config = dict(
    router_z_loss=0.001,
    lr_router=0.00195,
    vocab_size=28076,
    norm_eps=1e-06,
    attn_scale=0.125,
    init_std_o=0.0357,
    lr=0.0059,
    decay_fraction=0.674,
    doc_mask=False,
    steps=4145,
)
Below are experts of layer 4 (counted from 0) of a mixture-of-experts language model. Rows are named router (the router's row for the expert), down (a neuron's output weights, with its number) and show model dimensions 0-255. Each number is 128 + 32 x the weight over its row's rms, rounded and kept within 0 to 255. Numbers have three digits each.
After each expert's rows: "comes before" lists some tokens at least twice as common just after its tokens as in all text. This comes from a sample of Wikipedia text that the model never trained on. Tokens count by the router's weight.

# expert 63
router:113143076149126146171126092108115114071144127124035061138092138111137106165126194109137107154155064121139123120118142051106183150186084156123077125074127096102180082132082080088109145173122134206134103192106118099134152111145103086150153108122152077094206122128123125115141130094128095156178126142076093131123184097178179119143142122133082113125103147162165086144142116133169093117098150132109174113128172117135151075121109088114137141075102127147160120108111112130089066139138207074131109183094108115116117096155138098122111116131060102135142119096117191150108148101132163191170140102152146097179132106099134127092135114129111137141094161127151177149131088104116094118164135096122076109069114245111114154147114110132134131157086131147115127084147064074087160135040134
down0:153108092101119136163133178169153125112124138141142125178073149072127157164165091086127121102138086074148069128112133139137135145167186102098122103118191077123139125140129121106139194155104147135148090120097124135175074155155128092146111173148136112138139109115139153097037122111112120097146126115113078132134176094079128130170151131111128137177134176144118171127151134140114081201141163171146103163078156082072094161097066116179139074127167084146152183099149125139172131119174099104117105139173067104158105148140096141122061126153137082120111078133140089103148137025150151063154137159174111152102154112107093143090172105199150091158109125111156149074070109174167132117124144133023090128107156183148090124168118154178132181087129146122107138131178146149179068144130132
down1:141070139153125122107103165207121150112143075143175132144112137142139089097164201104125118124109182116124124146145164141152078143168125116074113123114079157108085137186090116080138106051121150087142139134118150143127124100123060126139125123102142079127138126100117123181132145149122064138089211155092082095105105147081130084122110143203113105116171116164155110150056095127097172111135110151109157080111156131196082121155080127146092213137151117171101113174173118210152137089148135107128144179100142150052090140169099131125110144073152107097077131120141170129097128110079114161129150129128123161151124146112138148164115151135076126170110144102101074144195080130081194079122120135173197129154156158085123121159073089226117154161127114091132143090159146160122102131126155
comes before: "1", "2", "the", "The", "C", "S"

# expert 62
router:140143122165134084141075088141126131081113130221128156112112182096113099135139161076108132073147076120112134144088103138084112135151074080127126214137129129140138137042117135100153109173118124135145120164163131091172128097108111098105105120141119119102187134112118150110166105160117104160109069074094129151128106160153141156160077072131126137124151081099147132047097094131099076069172156052151136093139141126082156141133105057060172025096094106197154118076091121128127142134125109163146113096097139105117141108154175135157076141104140125127098132127103117124141075114102055132124124083143161116172117198197139147099138123137095153136092154049129164107097112200140137122154139118132122098121055137057103141162115140085139120151161118170144150111108098095146153096136191
down0:123078169108080142128191182072175070138121108073147120154108169113135128053059128093116124124170076139124092178190140104101163128072142155105171107091122071125129088167166196134104173130193185154088133114114084131121140176115178148167142072090156136183105122091139184144129137176148164104157118163117113160092160110049085092083118183139131123123163164159129100139084070121164131145137111195139090087123114121140157150117169086140118148167097151114082147180171140154082125140148141180142126167161136110155140127121087113165148131131134147094132169103085181153177112149114184175105160102087093099104129146172048145178134069096134172141078116144142142137157145094127127117138076129170147111100123104138096171164089098071127158160116108155140165142149118149109146116141176
down1:104196115129082118101155122119160145131083195174104145122149101128212124127156078124192120178116159156120115098098116172106135123171118131119144113150148111133144187157154120138118096139094117152074151197187118137130154134086211115185131164143177125117110148123098137095130126152139143121111133131094098095119150139136159185099157131141172152141085172160150102119107086112128143153139089123125152108141188166110135122067158049115117113157159123014150133139057146093112117092200127192134121174151103150080139140128155169139125093152123109140128154139174165102110115138134134129107098151135060121143075157143092177136140139131126221109117151152176134194115109092152111091127133124109109122157104092189200125146100081057127165101140149123153037092116134034117132152110168
comes before: ",", " of", " and", "\"", " in", ".\n\n"

# expert 3
router:131124102140123118153082076110121093111107142148145111087119158131083079147130101071121157127208123065129224157085091112099116162130160065139121247166165105125152122112132111102113165130115120127106129116104088124138089101149127075097069122095130138144155131141130102125109128123136113127116109131119114167149141140146160088122137067110055116128156121174172128109152164154092112111067110085181133109123120114095140132190140085104160121097142130154156117115145123112087120166109142091179116165094177143149112072171220165167182077135062084123110186165137122137094091112137114151138148131111156113132157159095121116109140067133112144158110062150139149140105146148073081121168156131129145126089067150153125138176042106106101089169123133158119125053136067090173212131141204
down0:088158189100178108131123109076132059101078146119091094101142164131172114103160118147133146101176150101108098080093147186147112105126090126087132122147126091103120127145148181170086088052115127090071124093061107103132167143146168143076125116134149082087074089178149155093135184104171158124149123100120140096093159115148156130135092137128051097104114107091155077195122124146151167181139086163103108192111093081106175123114122167102154105123150080129104110104176096083164106113132137112141116088074132124111156100139143127098110123166206095143157125116157153118119095120140191111156110198160140140148104176097144132113192138106121176145182125131153107170161119175177154168168110107098099108107092132163104101157077168142142106106103119191110204119159136185079168191166140
down1:099136153094120101169166201136075166125138126112115167082086132112088055170198176060140140140174127092118143104129181069134163136133167082094137113161168082173164135118139119112072103112130093112062101150096121106154143086171098124098133174172134139097146136096113087131094195144224111111118140149139157151116145106123159206165129097138148086092154074129104151165166107155164123097101199149118130103085198086168103149088118128120121056127146058156081121174117060118112124181162117131140153177144132180124092098166133130121170094148129145090143096117144102096094112061131097155140135151126168065124175111107069130122114141110138153114101134123156128104107169122159119147125068111126105160120161102134121107190104131097088127137113143137143138152170198129103118192066139
comes before: " of", ",", " to", "\"", " for", "'s"

# expert 15
router:143133113139138078135124134130133133086131131188105093129070147118074131162076136096140085154138075118069133146116101082126110142165106104133143133124116025059156105077123095092130142150141147121139096133157154103137163130144079055140138153117198119098151115156168157080126120060074136185157133122105102135077174088146159128136114075161125133134100109160157084119154159214120067151122129128108142087081085091138114099142136127123163091104169130152120162093145119098123126070156153130118069149099159136079122110150137034099104154127117125090133156141123154086149139093091128135153086079108154116145129126155152126116178112147120122120131151142136118100089139138128087123156139121093098089075131143109087186173094124096107136122097105198099115067108000089119172195044139
down0:121166150143138136093105080177141119163125153177154146115129206116115105182063124072112176070136051193083129111143118107120073075124100185136124121066140106160167136124115154148152068109187142130124127122136092121090097106164119163145088097138169138145106121163186130112101112101122103156170137156120181128139114121115128181162145127083104150080035165169098094157071116081137144165151106102124134125139070047189142156182148147084072143180131116160144144090093163178169176145086188120111145139127111109134103136149160062103144122077126136146135167113143081123141130143079106162120152154153158101178076145156101104184104117153133103080120082139119153125120119140085106106138125104138055156136183122151165117116138152140086148114147102121075176113125093170148111120032102
down1:152137127129126084106175110129195127153100161180145149194110128119098137130105106106115158150121097065089149136194090131106133151098160100115176093123145138082159102153168134143110059139129114138146165107137161095116067135208111070110127174165174140168104036127128120111117123181145166155142106113167079097143129078121143118164163102141117139111164118183144150127189134141141120144186135117101108097102152159132072157183158203114157163082117189164133131184111166109085155134155100117121108082134127097117118129095124177167067123113143095128119162111145156171136239121085124123094099114069163124096083087188133070173175127140104137156123200160143112138153124162103157201134142150100145121177133180088059106152129151123133171092140114148117169081116094097082104146123156
comes before: "==", "The", "===", "In", "On", "-"

# expert 78
router:172116143150117150145100078138116154116126115127065110156096074114090109133106127110097127084140121164165151149147096081120148123117072153135109142176126121119222138105123130128094175164126123158157105149144113105109139131137077099097110180066131120099158121159107130090160110140157122130134123058130087137102168130230143134120146069199058103075159089147164118109119182160152096088129171111113151100113168143123212160134129129134130001119117102136135137127129144114152081119145124075100100157133166067110134144130125098126147101143153011085183139165102171118120065128111140164122084096152142086185129135145170114154169114149131144110078139080165134097097128169113091168100151143095104142093131121114116178145119157084095180162110105123107169112117150154114207164110206
down0:142130152171153176119139067165189062098162113064164101135171133129145211086137140099171115150045079120143103180099148124206187100147122119097128121185158163124098070135071102094116116086102150123113161106116173126158151119142141119140199084128127111100157231107133139129135137141188109114117124127142139144166188173127136144122168127145118129136147156141104106131069082088097115123178145145118139121107151106076160176091106136098110095146111116061184045081141141158147115107159156097125109118096121127142170149132174150144115152207099112117101131160140162126123111186146119145064148097108083186116127124141135149081176070099152116142119139098157161145190123152108130101121044118111083097128166162140111112163097176056079074118153124091130133110124116121168126155124151
down1:135111122109157113162140140136169103134126095135043091173167152131076109129145100110192140127093080106134113156126143139117106181132112119188180126134110057065106153157130121045129158055120172152174142193080089119138169144123135141126115132127158089137119196104135089164048126170169138153094131115166135194102196136121097105107125117137171124129099147182145098153084100095162181110140138117128096058149142152102112121148117176129198156092157100080116100133136095100157071073140118157087134117064133201164188123123181181112121128095130178123173153112114125085114126154143199114181187124136141137086067138092128147147128128134144109161124095160123117106110106122091155136169074100114112127180170143157149189168122127118074124117109111083085153160157088150151120191124115
comes before: " the", " a", " an", " its", " other", " two"

# expert 96
router:197124106137141119133117092108196120101118102148018145095150126108127071123105158087106088151118131133068154163123114122070139190163134137187119128115190075090117113147134117122095126151156158146182070172100153113139144120164148116078155161116100101076157090126152157080095132158109152170111135095173144131139168104144144111123151100126119090112139086135149141082141153217174053123117143116157112143109170137096164070175154096143170118111160107162170179115086140145127075118098134095135128171122119139151144091117159092193079154145073071109173124157102118077122132137081147158122117096089191106160160111131125061144168096102123170217133160149132174076129126122091112131160150131140164089084118151109113140145120136089052174155137135165013122120121111135103143115107129
down0:156097176193095171118146159126130168134108118124094136066144157157128110080164121078124106150127155171067184127116129124123159126120141209092134118127164109071152100109183188139153074140177078133169134089122126146113147178078189116126102151153124097153122118126106134129129131176164076090165138181142134078139142162147091127108099094170100107106116112186088109100084109210058150184143169086140130088086135093154112057147160139158141091096171130149145130146108196162104105124099120158156126151105129138149115150096104150147177136198207110103135176100177070176188116084124110177151132146136122178173103140130182113125170129142125174143189114126129112122187144148101128117131146147145134097122202112137134161175157164058106133133136091131098132127097125214149157089125105
down1:153141125123122101101141127162171146120120088131127091098146090141164100116124144148085083084112119113172124131131147135143133102176144187154153134068061126137119177169115169156085176142079112142138132129089183109149169156143089097123093035141123151087086113101186131106116154188102152146166115089103104154155156096197105166077089211162172157092159082178125176105166110089141150042102142146060150132158124147151123193166145106141129129061162127136085148168094092183176168104136096154127151124077124142185129103038106155114126187100127189132178150135039103124147171134161143155124128147149093120113107156119149173140121083097092120130164112169108122138133124140137197168092119137112181133164164080128142123091131147072125162123121132157117124158097163077122116115146162
comes before: " ", "1", "2", "0", "3", "5"

# expert 9
router:130158144160160080143142117111160121080095123129109101106068117120103106121157161119140117108125110134129181153133104125120173111157084125140123134116119121060177130107147097111141147151118149197152138143091086090165103119169077085096104178086200102131146111133134166141168127164158090145107088109086109133088141117154131114137103017139105149084117062152139141151115214140217108081128133116106117158065149143132156175166195089118180064089154112111125133059155119129122127138136153094120113130100116125107146147130142118100170132133120067139172151133097142131126085102105121158122101135156196160135144193196153098107147104119111181167129156127162171176121114164098114186127168135132079124087143128124147144151175099083051204191094115134129169133122115153128185208056172
down0:104170086171104109163125130152162155067151104140101139137090120127092128198097116138110070194130134110143100094154138071089097135104168105178118080131128106111085124140140166137113086084129129157155160129133156157173112128062113154126173067101096075068146095105173095100100133118085091127140158153094067193142152186153191132105159160127120181099121149085142129087137087127088107130084150103120131122138119129099142108097057158099136164145113187146104131142032100183123105117107149174122083079162074093129158167153154163101061099091083134091100118112116152182143123120150133112134128123123064120116152084087130067097076188116107141130122133171094078136149115180113089134219122101124093092160133106131112100110129121173089081178100088119134092086165137103072081127125107
down1:129145164127123156139170131110090125173134102136092074137138112100121137149108117181175170195154122103109072109124167131184148139126167157050109121089172119147113157140110068068113118215141153169122189166149064197133169089134069170117159160105143137126086113127094113160137078111151161141085104118216127128120118075127117164188069065089146112091029079175174067139170114146174104138141131117166080104131131108149146126139149145117151154085120098130110119121118074111134089121169086113134119124144143140102126115100158115132162177127096098174115135126145127105107133119130111097147124142110160134090150167139146133206079164065084095105142152019131097077124157081170183112133115090144155133144190136175141144147115111153159128124123165163152181140120121096129131153174110
comes before: " the", " a", " his", " her", " an", " their"

# expert 67
router:193160057171144123155115141096160173076131092157059129088131145130105104161100115105117141163118130119106136160169048124121123106161122129119142155089152095149128151116086061080128172146074127137184129116106129094148096124138112058077183101161134106097197115177125173087084065144132119189099135089129115140135141144118154127139134121140094088078091110176151187083136129115137111049095105085140127103141131102094092115142149093109141092112123138197162133096112049136107155138133185087171142161099168102140184089166187126162186138061109097046161140165109184117170152176090118164110114067097149159221118163137170096150120132100073182135138186097131185138122132117094139159142131123162116126154103153094129173116109109095105123118159138129120105114148106127135132112088147
down0:151112132107117077105152070115139094140082137146112163167092122161103090193144131105133097097155150114148158135144140090145124169178129138180142159121180139180137115142121129177134132105132096152174101167106138121162141130129116152110212166160172142131128137104159124146142129118126093145086172167068058101109159123202108067138141089143126151201169164077147117077145110132145132117091109107159090193088141169135099180144049073090110151126129152148084135141058150136126050094168133139158146149119125113108101179109101129152147108136168178081032101117168140156127164144089117095091139133106162141083151179105100113150124155067112161125155165149135099096078090171095097196137153116109108078089144070085083111125176072115082157112110102141082128094114105088125099125171067
down1:122076101137130123082120143129167175166132123139075126135124100151183135065091125095185073126151136132112123115141066127069129157136090155123157075104071134125114089115163135150077091127073084104097126101131157218119117117208120166103152074106107132157092144145182187097088088152125166132110104151144095159169121129111135126091151137105110085118126089148108167126153089095081158153123147105187167175147089174137078102183135126112153140096153143155125203104089166161165106123082101152170122111157121108146155149106122177142124157110096116100042121134160123105108111149138117097150120111106102168094088084120168114151089067156121145120093141119039103138188128110051115174066082144105196133160115066132138142072180126120086179144146088119136120150177133139127114100194091
comes before: " ", " –", ")\n", " later", "===\n", " after"